{"d_shared_expert": 0, "hidden_act": "squared_relu", "balance_loss": 0.0083, "init_std_router": 0.0079, "norm": "rmsnorm", "norm_eps": 1e-06, "tie_word_embeddings": false, "learning_rate": 0.00187, "batch_tokens": [32768, 65536, 98304], "max_seq_len": 1536, "train_tokens": 294600000, "max_steps": 4763}
Below are experts of layer 2 (counted from 0) of a mixture-of-experts language model. Rows are named router (the router's row for the expert), up (a neuron's input weights, with its number) and show model dimensions 0-127. Each number is 500 + 40 x the weight over its row's rms, rounded and kept within 0 to 999. Numbers have three digits each.
Before each expert's rows: a language model's description of what the expert responds to; "comes after" lists some tokens at least twice as common just before its tokens as in all text. This comes from a sample of Wikipedia text that the model never trained on. Tokens count by the router's weight.

# expert 31
Description: Word-initial capital letters or pieces starting proper names, often after pipes, commas or colons in tables and lists, like St-ewart, B-rite, R-eser.
comes after: " |", ",", ":", "a", "|", "-"
router:528532509487493481413543461510460517482495427525518509497503424536579571555409482537523483493538504431509558516483502540538495429575525498459481520436452545515522509517531484442525506487497393425474528499536517446485503462548538552513500549459533469503465488466537588476444521436487525416457438544404489554482494481458511530475487543522521479540485476481504532539492499444495501557563
up1:517551479551522503440547436471546594574567507476544486473478463371455558433458509413477515507482437471470490488485467435528473468539526484476483532452495543473493463498551459514476500528550490509512505526451520475491505490475464497566484400555479535433500564478513558522462497476490550461591536480461482428507448469517498501522517517402490513510471532514509524522477513536450455433503

# expert 7
Description: Tokens starting or continuing b-words, like b/be/B and the piece after b, as in b-ord-ers, b-ound-aries, B-orn, be-ing.
comes after: " B", " b", "b", "B", " st", " c"
router:486483546496507542481608463498524436450556480472428476515454604503472524474494537444501469433492497502471538506536508511493501515523482483459531521444449542488566483485466558419499521456507494492426556502491485495485529499449540493518554454469504493434524444466511482542446526497525431428504435496467546519385380502458538515541482444553453518531496487556451480460484437523510525492490
up1:502460531482482464530495492523487486467506509449534442539464501471511484474537484510468495458566483520521504420455429483505491477498481487522514412484473524479517537560499504484585555555505453477499477552471480488464440503500483451450429407574456472503553509568377545532511508484554424556526491415431473555522456425471474492493513461580517462477538475515475521463482585499514534455543

# expert 18
Description: Word-initial d, D, r, R pieces and prefixes like re, res, dis, rec, most strongly d in "died" in death sections.
comes after: " D", " R", " d", " r", "D", " and"
router:550463526488392525453495474487463508457485470478499480456424431463415484573451524520531490491551516470566587545483460479516460491593527523448471506476498471470547476514521516487525527473534478432495476476553484544521547466528554465514537481459492476496462418483536492478563554516518530528536427516526546493436529427505479595537477528490492488558449504469605512528436459510504494453508
up0:503470476454439465514489496471482448581561547521583534504523534515521512473487443541489449513474468462464475494488560418503428486498523560497510505506539526430422518454519518511530519472513516446537483505473508551525588404449515536524500477483426473539457562482571499546506569484477513439502528502540529510544590495527549454459521463538520560515526538527507559549520430459460476569559

# expert 37
Description: Word-initial c, n or g pieces, upper or lowercase, like n-ominees, n-uclear, C-up, G-unther, c-ourage.
comes after: " N", " G", " |", " n", " the", " g"
router:567544481541499472445540459568462500406533426434480493465522531514528545519450529490514539399564515434480427516503466489515480547484521453462466513462471434504498526476535563498520516491432513419494484447504503507526472477504548472518506481574485485507450448397529486496436543510514482469494428529491436474489459437508474521514470502528510584473475484520588538590480490511510494523571
up0:592450479517485466517501467451460493475531504477488500511495490450483475431509549479475476519466544440594566526499569445530441470509503450522480405464556484542433438554496530534486462541596482497483460507523414480507452481582549519523506557475502489493496498440513469546506487463523497510448420565448546444434559462433499507518519505515512547422470534505537539566532470502500497490514

# expert 2
Description: Single capital letters or short capitalized pieces starting a word, often after headings, lines or table bars, such as See, Honours, Origin.
comes after: " |", "-", ".", "|", " (", "=="
router:522546526508455542416531476515487513482489456408426564462462476526552594538407501545546495509543528433485534525528433526507479470526543454416453521488471554479534511495526500499508590450495444441491543420509523411506497458542548496492473501507522491551483496445504543496424488470464519417494488517481534527453496466475504560478523514532468437493507475476539501571522505470539507570553
up1:511490516443544444527582474586503505518524508445574527449512516466419513534510478511521494444530515490561513531481518482516503518447494509501513420559504495524530512511535478467530487499495457477480486476539513511576588469519465502436500468482589424502502517508456449635482451446527462529440537546438461617482528494548484485480480530551534459491566525523430527531514513476522568493511

# expert 24
Description: Word-piece e inside or ending names and words (Ehmcke, chute, inst-e-ad), plus short words like He, be, se, after.
comes after: "e", " be", " de", " He", " W", "ik"
router:528537495487512527495497467484440485418486493459476573494513527502506537431469395510496487514568549501462572486549478519513529457575513464497544511520453457544494525435487476547469522514542486440524558498498478535477636523479500539456525442454452464505464491502589523573473580470503477482427499501497469469445503511482527537479572546554501475546559480501586450511464463438467507468512
up1:461510490514510507448520521544447455502550494425476472517431451522469546531500484450543486353484460492576578534536467499451524554509483500554558501450488407545472488507464531554479497498542552527512514497508533487549522539538503496582464488471493462482439486447547442554566517499496423420494518478496491464431450525470466463505541513520432537485483425520468547467494463457552516500525

# expert 14
Description: Inner word pieces like ar, ri, ia, ie, and year or date digits, as in Maria, married, barreled, 2024.
comes after: "ar", "20", "19", "ri", "9", "8"
router:528517518498476527478489474535480524480524467549501513542501527447479560590421522536459541521506521522480460457531403531504570431534526530400533467506441597511475428541514463557549508415462490510467518461463459428523521492443457535448468499465517499513470478529504480533539482513480536498456464497456523554501486514487562508516482529500536636541531523460525498472442449471536441438497
up0:489460520525520569398541471511515468534502549538504508498546482511462480448466526537540477470472550518523454544529453507468531505505571436531497452554502521519580420534499532419398540510488461504456442525510431511532458468547504564451463493474520423491506485573495531624565458516526569532513504473469514543490516518481518552486468543536529460526439490556507482511564455465512552495493

# expert 47
Description: Subject pronouns and auxiliary verbs in narrative clauses, such as he, she after when/where, was, had, is, and prefix re.
comes after: " was", " to", " he", ",", " He", " it"
router:526458568463421471464510467534498496507498452517529466506502479470491528506439534513514547456474508487436570476531485513547487492547516516492566504479563533485533533573529538529501503438425429535573515522522495465518509450581518476455553505422494455522442531433634492507480573543554450532549483508514437482435479520486541585486499519508456504480536500462563541463570483454525513466497
up1:489438519403493533418553523497551457470523491490421401489477509432489495516503498476517441530545515492499528529453560439540501462457519471488526463483461501438488499468544553509414510460525512495523395408455504499542480507505543476478415510447472495452453507520584518533470573528519479545532503487503486528467519541470470521477537507545461580416485505470468516516544519452483546438457

# expert 5
Description: Word-opening lowercase consonant pieces, mostly after articles or verbs' subjects, in running prose, such as th(an), s(aid), f(riends), g(et).
comes after: " the", " a", " and", ",", "'s", " to"
router:528516518495490459436518498557512505421510448420491490461459552437481532522430563499550548494550591513471507487493463505516410428469490452530487498448514533532549502535585538519473521478509535449555546424507497477525531459486491532503522473503524520550489487454569528469480587462493440471542528496511587507441453516478482511603517508490455443448470485468556505552524501510441558504553
up0:522535484443487486440520445544466501482484539435516533500526498419490549507544590561498511478472421494531609516495545543602497474532481496511493461495458452523534540474524511524559510479510460461541464481496482494495462446484529527567528523511487442544496561468495495409537536541544467495484515494531487464544519593423429486523484539417476532535488535498584523409467467520514537526534

# expert 28
Description: Final d and -ord pieces inside words such as Oxford and caldera, plus numbers, dates, month names and dashes in score tables.
comes after: "d", " ", " D", "4", "3", " W"
router:525484526512513507476496488509443485479559430551480513471525470485445563461481466555525501508516474453595496526529507450524465537517539550498503489504487547559412451490508578526488541451537521482448481521530474480479618519483538491492523520507498451535499498523560457522465496513506487454512498506497504558510512463582509528472481479498479409521470567546532615644493527475572423470526
up0:548512473536465561535518536535508537497551530525518610419515539539547453462446426534555472424506595448418454510496488475519479511537521501455499424503503556502507501449490508477498482459518501499504526374405489503486449501461530559485513550517479480539558564528513484510457527474516569536460511517486483536502472495564544467531482490508560513443513526405498486526435460515506544480496

# expert 13
Description: Single lowercase initial letters or short onsets starting a common noun or verb after articles or adjectives, like h-ub, l-ow, c-heapest, c-alled.
comes after: " the", " a", " and", ",", "ing", "'s"
router:540532511519516529462510471568525548464545423420528483512441554502535542536471504499523553423546525452491512494447431467550462461490542478530490516480565503529521549551495529507472469484464519471545542464547469538493542434545506528502516520444493485485430468444545553486459590461530459493487502511488568509419434433502493499569547476505439452474461465477545548497554544427453586487505
up0:532459538465538582523470510435499497462530454468476482491540511505466503504524489471461522454518510456498537498514466422549553446507486527474445592610408483569456476540534498465536558498471556584483514423493467405490451536506409500474459552512476555481487546498489447560453544537540502525515454518449562503489494460511506489425495472508511562456527508498432517523506528498523505496435

# expert 23
Description: Word-opening consonant pieces like f, st, ch, w, b, F, often in sports or names, such as st(andings), ch(ange), f(ire).
comes after: " the", " a", "-", " and", "ing", " The"
router:499492522488517493446537479541466497496552443466422524549445587475539634561471534499542576498560503465497525478572518497513461442483535472532509520498470525501504557529503535411456460545472479445569529398516458517515533477528495512477520485489515504443428491533530520498439458494496464464488506503462555482401449442470452527514505505488522443490431499455478531530551521457461536440510
up0:507479510532422424446473518510493547482520543522476471470527547495460482468470505494540485504533440461457528500514502539546433560524490541454560518538494484535506580506487439449502577510492402485495527519447529502473529445530440477520504472546517565588532530475553481540475514495452414410592424456487530533514502501470536555514495547414454498475451518520508485444453528487486490457575

# expert 6
Description: Word-internal t and similar consonant pieces (bit-t-en, mixt-ure, att, ept), plus month names like December, March, and United.
comes after: "t", " ex", " ar", " un", "le", "oin"
router:535518516525455562500527472493490527507580480472518548523489533455549545438508544530556510551544511523500455506590515579518413491531478551457478492507468456476507533529489464532525417516573462524544517495484533418499623576516529490491454531465515516471512543515526551531497487492570565519436470512484498602497450474564494561582526519490518500449456531485482518474518427546482532494525
up12:480450512504515548515535434501568535466584507474473525461499504465485537574531518478400502529482506485498520507481520531468477471636470561504503550562505492493545466511441515518532469502557527548471580464462497508518569530486483484445511472508508468553453510436397449460533484560504527456518493522483533471516556420484502532521558489479491541447411500490453539403509490462483560527485

# expert 60
Description: Word-internal pieces a and on (diagonal, Hindon, Prison, Naa), plus con prefixes and digits like 1 in times.
comes after: "on", "a", " M", "–", "am", "n"
router:460493536529474448496473445478499552497484462472469568416522522510482476471518546491462537448459501500495451510408503508514545521467491550473515456472519549443557518522499507469530500531476551525524482471520513499568603535494555550514524496445546525594427438506562563576454563544456536507448474459454538516536464476488495567538508547519444535505473539480483553458429506506519467497610
up0:510536524523544476476513399505482539511495480482534544514469511513519530481475473481486473487407540426591537527509577468527482499517429458506504513533563493482513494538506527504644468512498491495522474519469422606435461484482542458501508486489460561562556479519526514457539586459471441500547453598446587490554491492516479549468514501479522475513460464468479522480462494511459506529455

# expert 53
Description: The piece i inside names and words, often near non-English accented characters, plus table pipes and opening brackets, such as Marath(i), Sc(i)entific.
comes after: "i", "a", "en", "er", "an", "s"
router:534482540485501475465501459488470505468497506531432406549497489490551535569425565489465460534550529494508496535510454462495444476476520520487575435459573498434451541568531486482539430460545538453578498507550543503553442497459492494483525483511505512467497498545506506527437548538594473444543532473391434566503497482497501475519517512566460504512488445472475525449509531523518422504575
up0:560532521469531521559540496500450545450446509518498460484576465489486442510527569517550521467510528492543521567477508474467559435489495564505455508501548469552477524525485511566503444483422524442572531584477439476549459547442556611456494543484519511479476457503458481468460465491440508472547503539503476494470451550458529465626563499510425521483506489479548523494511561500497507509519

# expert 15
Description: Word pieces containing l or el/er/al, often word-initial L or l and mid-word fragments, e.g. b-el-ow, W-al-es, Tua-ul-ia.
comes after: " L", " l", "el", " P", "L", "l"
router:541523505515478540466544498500453481506540453424403526483411455535552540548528562545496504463588506414509515537482495464514457470543505553455474479442577489498480520513484475463500514502500454555462578493512478530522522534446509519519560504524467502509409506499501579504484509524528548496461477540540504505467523426491460436587512466521422532503478515584492519435549470439490518560571
up1:512495492458542445448527530463504528509489556460410528565476511522499533517524584565477526464486540513516552487526464428458400426515570527489517478497498408509512528502507489478521539501465482499490492467523510505511426523471546413548559444455463460470431553597530448510548485523458526471454467572435505484457442474521493448501458490511477458457554504561502458567497447500490533488534

# expert 41
Description: Words beginning with L or l and their following piece, plus some initial capitals S, C, M, such as l(ive), L(oc)ation, l(ang)uage.
comes after: " L", " l", " the", "L", "-", " The"
router:529507549514466536426524486500502471489546494425483519455448466496502560583519596514540549494577544462498543501456469468485498494512496483522568515442520471500535505531478488442552504467456496596477512473572517472530550497512523512512514463502466496591490442447505462508424526519536566506477446557523476507498491471465403433517536510514551519487487479550501525456485478451482589530626
up0:491448469446479435445469522510395512485516510450488497453533506532589536515511456494488531494468470534477493518521522485472464523485435535498536521498554455461448477478500556481534469525547469532495413538532491479519581508417502497487522510509506432537521488502465493569588482461409628461511480523576478499466418528446516545533472532511434573528503489481461559459499519519544520490552

# expert 57
Description: Opening parentheses, quotes, hyphens, slashes, and, or, & that begin a parenthetical or list item, e.g. ( Treitschke, non-profit.
comes after: "\n", " |", ",", " /", "_", "a"
router:522525514470537500490518454515549484515465471480495421502461515488518499591458546484554416461488529511483561500548479524505505482523519468539518439487521496505488494499561465556517481519485566515515493513512518501518512478456567490470457512532514473454480480458483497519477635494529539441473475500510555529406482537483391568548522571534573415547495424522553494566534513507454552593537
up0:501531473495428460529548497573527506419478480558491495461546507567544499528525408573437530481546492592481530476533553517509601510513504450496558477494438500446523484506460458552483509514446514520464521559506548461555484527515532481495486520552504469539478566496445514466574432484450530491540566518475457523543472553520407506560534489569527468493433485466518510496506555557529531530490

# expert 17
Description: The word piece right after a lone t or T, plus t/T itself, such as t(able), t(ie), T(eam), T(o), t(ime).
comes after: " T", " t", "T", " to", "t", " L"
router:558511536519466446471491472507529469480457425434431485454485547544412544441465529522585426535569570508492480515521453464512464464480564460492459473455435467448529496485519527452462469465545452526571558484541496528459522504495534486511545502513481431525477442472549587520454571537507530504461447531492506525531473550484463467488558473521507520382472492514503496482507439545548526471507
up12:512503550525491540512494526528480521459543536466506514471502546521507538524480510547461503550519470536513463504590514433526449527490514476440471432473512523509500516624491536580423502499600507484579466445549448439500495558547422513461398535518480477490471495481531506491503497490523543476425515469488467544474530443466529546567562458522529547435487502482471488510528380515494456495510